Experts of a small language model: 11 layers.
Below are experts of layer 5 (counted from 0) of a mixture-of-experts language model. Rows are named router (the router's row for the expert), gate (a neuron's input weights, with its number), up (a neuron's input weights, with its number) and show model dimensions 0-127. Each number is 500 + 50 x the weight over its row's rms, rounded and kept within 0 to 999. Numbers have three digits each.
Before each expert's rows: a language model's description of what the expert responds to; "mostly gets" lists some tokens that are sent to it at least half of the time. This comes from a sample of Wikipedia text that the model never trained on.

# expert 45
Description: Personal first names, initials. Given names and initials in personal names, such as John, William, Paul, J., A., C., often in credits and citations.
mostly gets: " William", " John", " Michael", " Charles", " Paul", " Robert"
router:581475479476598492458522492468465503514491452477570461464566501500599461485528534528537532457439474444535486581423455477576488467468552548450529470538493426486399493448429520484446460423457469511438494490404445521528467498458483479542518513549551495590402584584503538484478522578563525557563502565499493489440422533549472464537535464591627441422550598553401482535499504602454508423480
gate0:540547507427482517480394584548584549417586445501472572596516564455533516562505462513543483424516538508481560490542505524555448473484538518473463472437485497461601500468536518484465416520544450465455494524602492459555429516462514505596513400547534531468538460596542503535480584443507557534446497444514397422556472586457424504480467574477566518444391545518386502438492454486454489469493
up0:391517496418508384591504403540500416568510520457476495426577525618566559483428446476544478513491540508596411534483543489437543599387508567456564569536556481556351556451471549515455547495450528493553465449453451505497512478577461545455434544414486476513489534504521460546453548468525464455528505535486496544587448521511570496479536575520501489480528518439534499477478473517545441469498
gate1:533515490563545573505501552429394603424589536460566384560446531439478498379541488486509483473457433491508454470494484630453418494476532499538493491494501476528474562482458461480487547463482449484565525495432424530464528414416493504389468492452539443469463541617522510493535497537536560504559581509477368481505500501582527621527562503504466553576570427510500518524535511518480519492518
up1:497571488523528554442515555459409545390526536409571410510424605468495517401520502509459432513422390470518467456480539537509415546453478516559483511514503537484406575472532490520471522493525484523518511451408505580469524470459487566451513559411464439521526568553494507526502535522506510460566605530467386557577492483602544559441541557557448522565544433496445567562493436515470499485454
gate2:538443476510533527520453487470480513542504514529504521483517567515524445644456496470450457476504461496470490503514507514555496526572462553509463508599558537414407506540516506561646519585554410472560498448462515491495517520439575544481475391462449496465482475507474454554520569416500451400481522455554469493510465547499445614533385474450532531454389474394578572480584516534548542416478
up2:477440503467479571512621527553441477480470497451455484423435455536413557412550433553475489534537522539550448538549568431422485555461529488572569523393440475638517480555509553505484507460477564541424555478557489541493529535507464494524562573527490485527523495453516532412445438488529480554534459514490480553504585487461611426434553496495434441602543457532462492483384462419473532548485
gate3:534481467494460535567569467444409497564537567461504525494488543571455439500416526455532517397470496480465448460480459526519519435504550529538588539509430477504413511497512559544492504527511544639541561480497527430537444504462572448512550551432437405578508596563498493586446532472420372447469516466366557547517559524499463470467549480556547480420437564475510587496523506497442540506471
up3:457480478498532544524531553511590503458528483546515524572474573484461525460539400527462511569479655529525428503481538453415491509515455445541488507449488475488521439502475468508541548456550543546443442515505569521481525466534467567522437448520468461447495485394512445380518497483490458515521535550515477557589490509578595513418454388481462464491574550519538525444418387509615413518624
gate4:547566464485532413469470514488444492470512576491530505480537541560517565441459554531495380533466424442524551551471462547480477465450561565498515517431492501528471412533608499405455494435460599525527588503509518542514567537510466507618428517547547443448478524478490528479443618566521423543545472580509376517573448427489636482507408533499461451466504422450486500494548506485504467469487
up4:443460532500418564556488624539550526489441464486441496478548528448544428544466480546485596410497590593568542449526520482554516516547454532426557478526571500409370483501472558591504497546526475552494510492587400480539465460591470543560499462456465527521587521480475503569458507434487457453436455514435503523503492583514433493442558516515546434385466550454570451489489449495522474422489
gate5:506408501547565575532543499394472559520518491512455437460470452482521506483473461522544430517494433576502510418562538548475394509638517525508534436480584566576344416569539427499611602539512496568532493579504465482566513499469518488523516511537446388527502512416492395516475551472462487466495498478440489536505521549422504476460507486579460478481516429524519550475558485523479551493426
up5:471537537425440358464457497588465424506519531486576575572466566497504463547497493505459520480569535370532513453467487528576507538393384448547444462475405484443642620444470513580436418511460474476531444426480503537470507499530430550457532502464482581543496511539499556457607498465538477506506556542549535474438525486579503486522492513461558538529524524464504527514490486486533423544543
gate6:512489502567413564495604500490526524511462474456500550495400464489467610556439563520480404510520406553546614557486461562410535490546524495514522570462546507474505512548475390475515491508500371588482514529553483490579448547450594475476549443483512508460491499512550484459549426459535542515451503447521465447450597461493504470485507605541520514467398485490526433538570500447369541514435
up6:454571475438573489486448480497516423412514542602540439443588582533487418440478533459489556473456562488475394516502565453543469557409485556485527482601471533563501474426520566532531512513535619461527514466472518559411565441578463578530449554444517482553536500456450446600455595511439447450488483523519491568577443506458454543496495422444496469515521523485475508446445431542576457505529
gate7:531512536522519559487453613494623553508355478543460507488493535391555588541500519556564446532510389576456544504489528421497526499606433500493481436569577488452512428531542441472547461544499579494431535514490580506592471543511512536443468485579521428404508437468459503551516567438488512463422477546500399487498519464444498531552421513526552481462462446489538492485519499485424432456540
up7:517554521511475518484426594463523540556467528465462519596461517508524553510508536564510486506529449519497483449458493459498516440511486509476560534540519509560529483400554363533482472487575429539452487562534529547510466438489545413431535463575558503446533457575565488374607514416598546517448500473560519472481553447531434562552465543396557561435393457419461477479568462503390495492497
gate8:486493545536436517572478481466408556537515449502503482465548485604540436474492628520480493493449536506557454527467512482504599525423549519442524547515567461573292471575526531484453554495493505495495432500481440483433480473586439442579470542515441536563510545463576477499545502591439455481502359506525441582441509438480446501533538490496525437482554476459520430560486578519540496503509
up8:489477506507451488554502563454428523494473419562545467429572592555477441447441575497477529486482539473446488552485504467562540588444487516420571548539492481489370434478556552572471575466454508527483508478510467482442543466571418496581485577444466509610513536501540440575439594533401436496495401603548558466544491555459483486462471519479472468438496533486560394427553514536519488494564
gate9:475514451457534572467484466596438426460537486559448505521505427528506447468523424532502476456451544535561526554484569447462510583426488555420571555521443600488684507507591526480473484484461458517519514427530478426580508466540466441427497524523549514461544510511570508502407596521567450543513361498587559412514483476506471451556469494511482518467444492523467530464537439457551564474453
up9:529433483557506671528549545452527695492430491508426474434470484541458555542461459568553478524493534573479465528472494420492516467548567490477526516459503547575496427513511541434516482504501483524457509533529563428470438540425554512487538498508515415509542521443439455408402457541457484504499455507535520560536456584419484540425515496470453412467587491558429462548538468520607479511497
gate10:551506509455466507465457491498436518486431457576524486509461558517496509453584464503457598438374496464560464526550519569504461480511498472520584452570494555512552541530504453500528430558563427492553467568509515694453476479472571478404522351489513480477618495495508551405560463499526501483462552481474546543536488463587584577503533424519446534452490455488467449480433477466514426507486
up10:570479577515489453494490456530443538568411530527481449522463444483514586430512525478536585436441498527597428517496410523511522487541557510540602456507450491431570557511540378423498451564443418544466538555499512594495484468474566435387471422455564492504546517579384551473551425580512569505541435573532523521532459455524467526504546531535512473486550442529476459527451514501408445510491
gate11:572497527544407528476455458557460447526504430478494421539483605525515437491492545542364475499500493581555526424429493501501504500538500431485517488490512587481548477441455540555463513503476558670546557575516490520524539403516507578543498536447509540521540541529479433523486477550450318469499454503541491520597413434458519448425528544512469455434497483462572512542517575474515503435480
up11:472582457556391553475479532447510358478527468473484412540501529512523471501441511589456465483408547542482485466464463510494491566405476549463530454574491560439572474520462527499413536488451526561487510442494461447584495465560465500582469520526509497577498570525550468566386539550509481458533422495609527466647477493486617454457548520549508399450464485471555557503489535480523557471501
gate12:443510460479559477443577555480442462454447545466572396494558497534516531422532564473448512528444462485512536566440470474505520527468437601480478503515487496582464507479559426540494507470545543488518520486448481547403515496542518530598498563472464489568386482425492451448506507517495524521549530527504424522534445401507581493457493408539458438655642525512495507585435399515569526559468
up12:552505486456415480534321403472411526487571521550495582471490527486511412408563478449514553442485525429588424514494483493472536523502541540470631469530564490507598477538509554530504523434466549488529526502472533460604553506518534430518490459532548533488538551429518488517562575491498444467489421524554538535522552517412535495450467477461489562395428503463500472384596535514517487463475
gate13:535429469558517594422581464564506609439330479458455481467475529502479436605494480519535474464492525500537486547460493530454475556406497492489450488526484564520646544515434532600453474482470468505526548433420404419540392581473532476481476519564491546530542517518538489498454488513435526498480448506517546563498549476550433397517524500549536490461457573612456504491572516503525479465496
up13:492611493446529432525517380444564417539595566558603497555475475505497603423495491478494462519433409468446523419530489534554436468420519522458582452509593488497456507544459449386481535552442557457548480509493464523506523432535517548400438556469506481595465498465505545515491504463551451490591618503432452525480458468543464486488498534497521536504528417449502548551506583500470507577543
gate14:457502503514477521497506534476502481463473409459530404527541559466540608535477521434423462584461465509370609508508484566530440502558460520484523466469504572467443510491539498539542463482515556584360467468509448497434634490509515601612483502540429559524521496542473521489440560494440402421519496543509451492561420603574409489507484544489538453472506484433590475548482467488524521503523
up14:515446470615494457431464516512455501488452506480544477437483567546509472583523582495453481548467527547573489492442548416479593557470523399469547532562546409548391536538475567399468547449464464474458385421468488401518504458528492486509496563475481499540451598462550449500431566527561500498532481549458555565508495441556513418424475496471570489523587539548611416534531508499512538463527
gate15:426479512459497506510597561535502569381402535584467468448500589474503590560445460498492473532487465511443567512489572541528489579499461498476484528470401513417492489522484497469479461534508527507415615483511466429530573580547417521557442554490582566548553482523432483564405522471449515500483463633538443505514459496528439417439481619514516453491531492450512472547472449463419532497556
up15:549557541540490453448462426499573473483524505447416542528447476551504554551558547535568443475511420429551521449516493475488557492496571437546453507540565513556470521386520517514463518533523483462558411565473581543429445436468527461395527509518486473500527530528533509478524413546522544501449479422350552450435530481462439592583550552417510585517442517532485487596543572533462462499395
gate16:531423515484473551564491527580520498506415485508491461440455496542475387580399476578502518420574482525593418454523621542466444498509408507578580479466505504545481516609530464545554454549496537561591494552541467491515482521455538495450522459455416467498465465500473424499440488352503438444510555517462495574517585503445586464417584513444455570490456513538542510488486500508499486552529
up16:591465452486503583439501464426453571457415526421504462410502511585558516456407536579558426452453431536625495565465517455519430508482538581528530462518572493488483547491527514486442493437491590540535563503401526495527410546495432481451397490546533429531450589499493479488492516505552489544523478562520509566512453474479535394450582450550533472521581507583510523552467488536499507425429
gate17:538449482483494476527499458422483497423525558439467557448474457458483369426558538506443557477569530430450485511456582498495481425461467436577485533479462475509568488591516505526500537417485540494561545513436517554501473555519446468428506524506522611479509538517587463394592550523564533588576540439553479475448511406461483463601559429550493534551552537589494441422430544532452548472481
up17:496507555484536536506616484491465490546476502525451469613489498546473572483561467396575517509482523518530373477553407549507506534591602574495421511432498553515393467506573458464545442577581437503447458511489463515464517467390489489525547466559483394457489446528446555507499470542458488479507452526415541495470522491529476586478500516460482521478409438461449589502568457463547590589531
gate18:559426466559565674528526565480516473410472576517530528457505422453478599539553477424521431546517453534499568532480572548493474387546511503541571518517513487536459400492593492448584479440483523499501482488516541488527461628487504491461518597564506359456483514487555378467467503507501516502489501544504474489511499436497517525568469451495491483413507546522432476455539426463415501506436
up18:509504531460507483582529553500445534612515534534455456529398515498465371517548434519473565484522496557457440425474489529460453488535526427541453515492542437527362508549508548500515522532549501503532559600450413481530509444419592516453428513470516478515474528453412551447559433481525468493516563488383443643515534582496568472401502482586465533451535500534488533494467478491520514544595
gate19:521537509565504480535503580463476576425504442466546489517494613475495408548534494417539530475514452454452475454492524524532567528509514439518475494455427547430429487467570507516541461532580431491442442576573496498571472468511551518511643520494453471514460485508507459630493489521491479510531461440375466383511497530524455474492449486563478558509447539461456503647530448485528614563400
up19:581493477558504458539452580443488573579496476484554496508483570457562424510492459496539511442562475439463490415373473468593488503470483459539469411506479535433467558452500559514504447472546516535387455522440478482613473464518564479519588496469529420559502568513552448526513553512520516468491555555466385434523418510528448472425510493620514556433520509483472563591516446544506553602438
gate20:451464505440520484510568553554554537433380529545588415470476437424523485453456382489536514546476468465522492552481512589483398589411435503538473453503477483565563466510547566449481435411492513455456595472459486479498487474505389513453469480506576478454519459531535617498456570470566556559560549561567547469510511472605563516529513488498474583483566501488499577445440429466527498502522
up20:613446522557485481542457365417489503586532474458410574486455458564539571513581559500501410556552491431615509469519450449517576413604588455503491521474453493539498474518464452484537554522454467488460425542544505490569431551447522451564592444602511473446525533520515478448467516523479431531485498398431557478488507500428499498524532474480542544465451541504485446500548559527391529516507
gate21:519497465385503518527526502477439421533606523551531537503401481453484465490488447375532569523557390482513500503566452570469446429481458530531510493469447574547569450474472523565540554463492475609553506519489459515561459464482591485480558499484536454433511546562482534513544532529487528492482544470471390459447557482521517516595478466589472513481493334383541590523535457473500564534465
up21:556511396423604475508564538447427460433510577501572508544441493383517529467491414462433462568511477521568463533446459560526545477548449522518455566477446500566545493440546536468583504513541552474497488426443533482514528494501501550557483470544581521387459553546457509496556518544494518520553490506540419461566490408526495445481475373546531510496467450463579520579456383460576539440569
gate22:442520530398510401545471446489443519490511557449526522481474444526583492502461453383471497484532498588570558609528490475504507569417538630460543543410454435541510584533456507431507501473415456424403496543498463434513464516528491514481417442567532517465517531511472483518574584478493572486486392530531460549518491453516517418454497538481592487590501590497512426532517513538474549546583
up22:467551503365485419536410472487519487430554466492559540462495513432484494452437455453511518449502567583480590537447496509529493578429471606513524495489511512402462598475471506534454451529505549482481478593496435527548522475570526515475418405483525489627498543486472505607567609423478530443510495570543491491519431454515449462383543589554559487523492589503507510484526430489535501490451
gate23:474487471428469439477515470475446466537456493450486481415552563546475504510431559539529573502519639462481456556441530526564690545392454505492546545551570440571496515450474500557466459602435498475482484410472459459492467540544401471418521486489507585562487513458481469498397543520478582530493495538547575475491517511475448547450564495517499453433486497551526499460507580497622478453499
up23:458574533388448442524561529338410425536485511425504534461558504574552456502466537483502532520539559406490487563524523481520564529428494580506483527501468409492537570441503507542434507539472467426482413454480465477514430554500409535385497457477478579566421495469556530466535528534516584550421558455562542567489552411512490598496502505459551484528497544519500500440457542551565547513518
gate24:528549520499526439412478510412600479508511425565535419464558420530552475558368543485430528469492547545495587567488424601534489545501478536455536428475477463430558506426470534551508444512530506464515524519497504494559495410564452556519521461495462535488508471541585407520537544430483393418484469489528586389541420551489505540474533482525513590480431504467464536546616453487523513506567
up24:441454471454494445548546536455441480539506549508492482439561521535507592567417474561515478493547503463435478500505538466473554553475528500508554545457525481499351493524446578610491557477447509570520515401548474471559542450539370499499497544477429457428536516560533505555366607513463461494623479503496511480534536609467551474489467583498467509474447460409558499451587501470422474502502
gate25:327469509431523462514525550430510478531490531500442528463551460581544470603480442563513459493534555451568457509485576534501462507455367582455525470537641439592386459509422511539507527491475553494486444474546412499478482512553448630522526446472485552512451464419523478490460499413521487522545590504576477543591512512522529489480516527504489528466554510497503518462402481504553511443516
up25:359473468449537467488508549426563484547460543566442557532529529555541440549502467518505483491538598482533496492470599586531451526444369566464477437532596467549507476482396516550519474507465581457454514462539405549514536570531452636516511480443477549463399446498501521506388501404527497544496583529537477493572436521475505479482480517528484531471520513472459530495384471496564548438523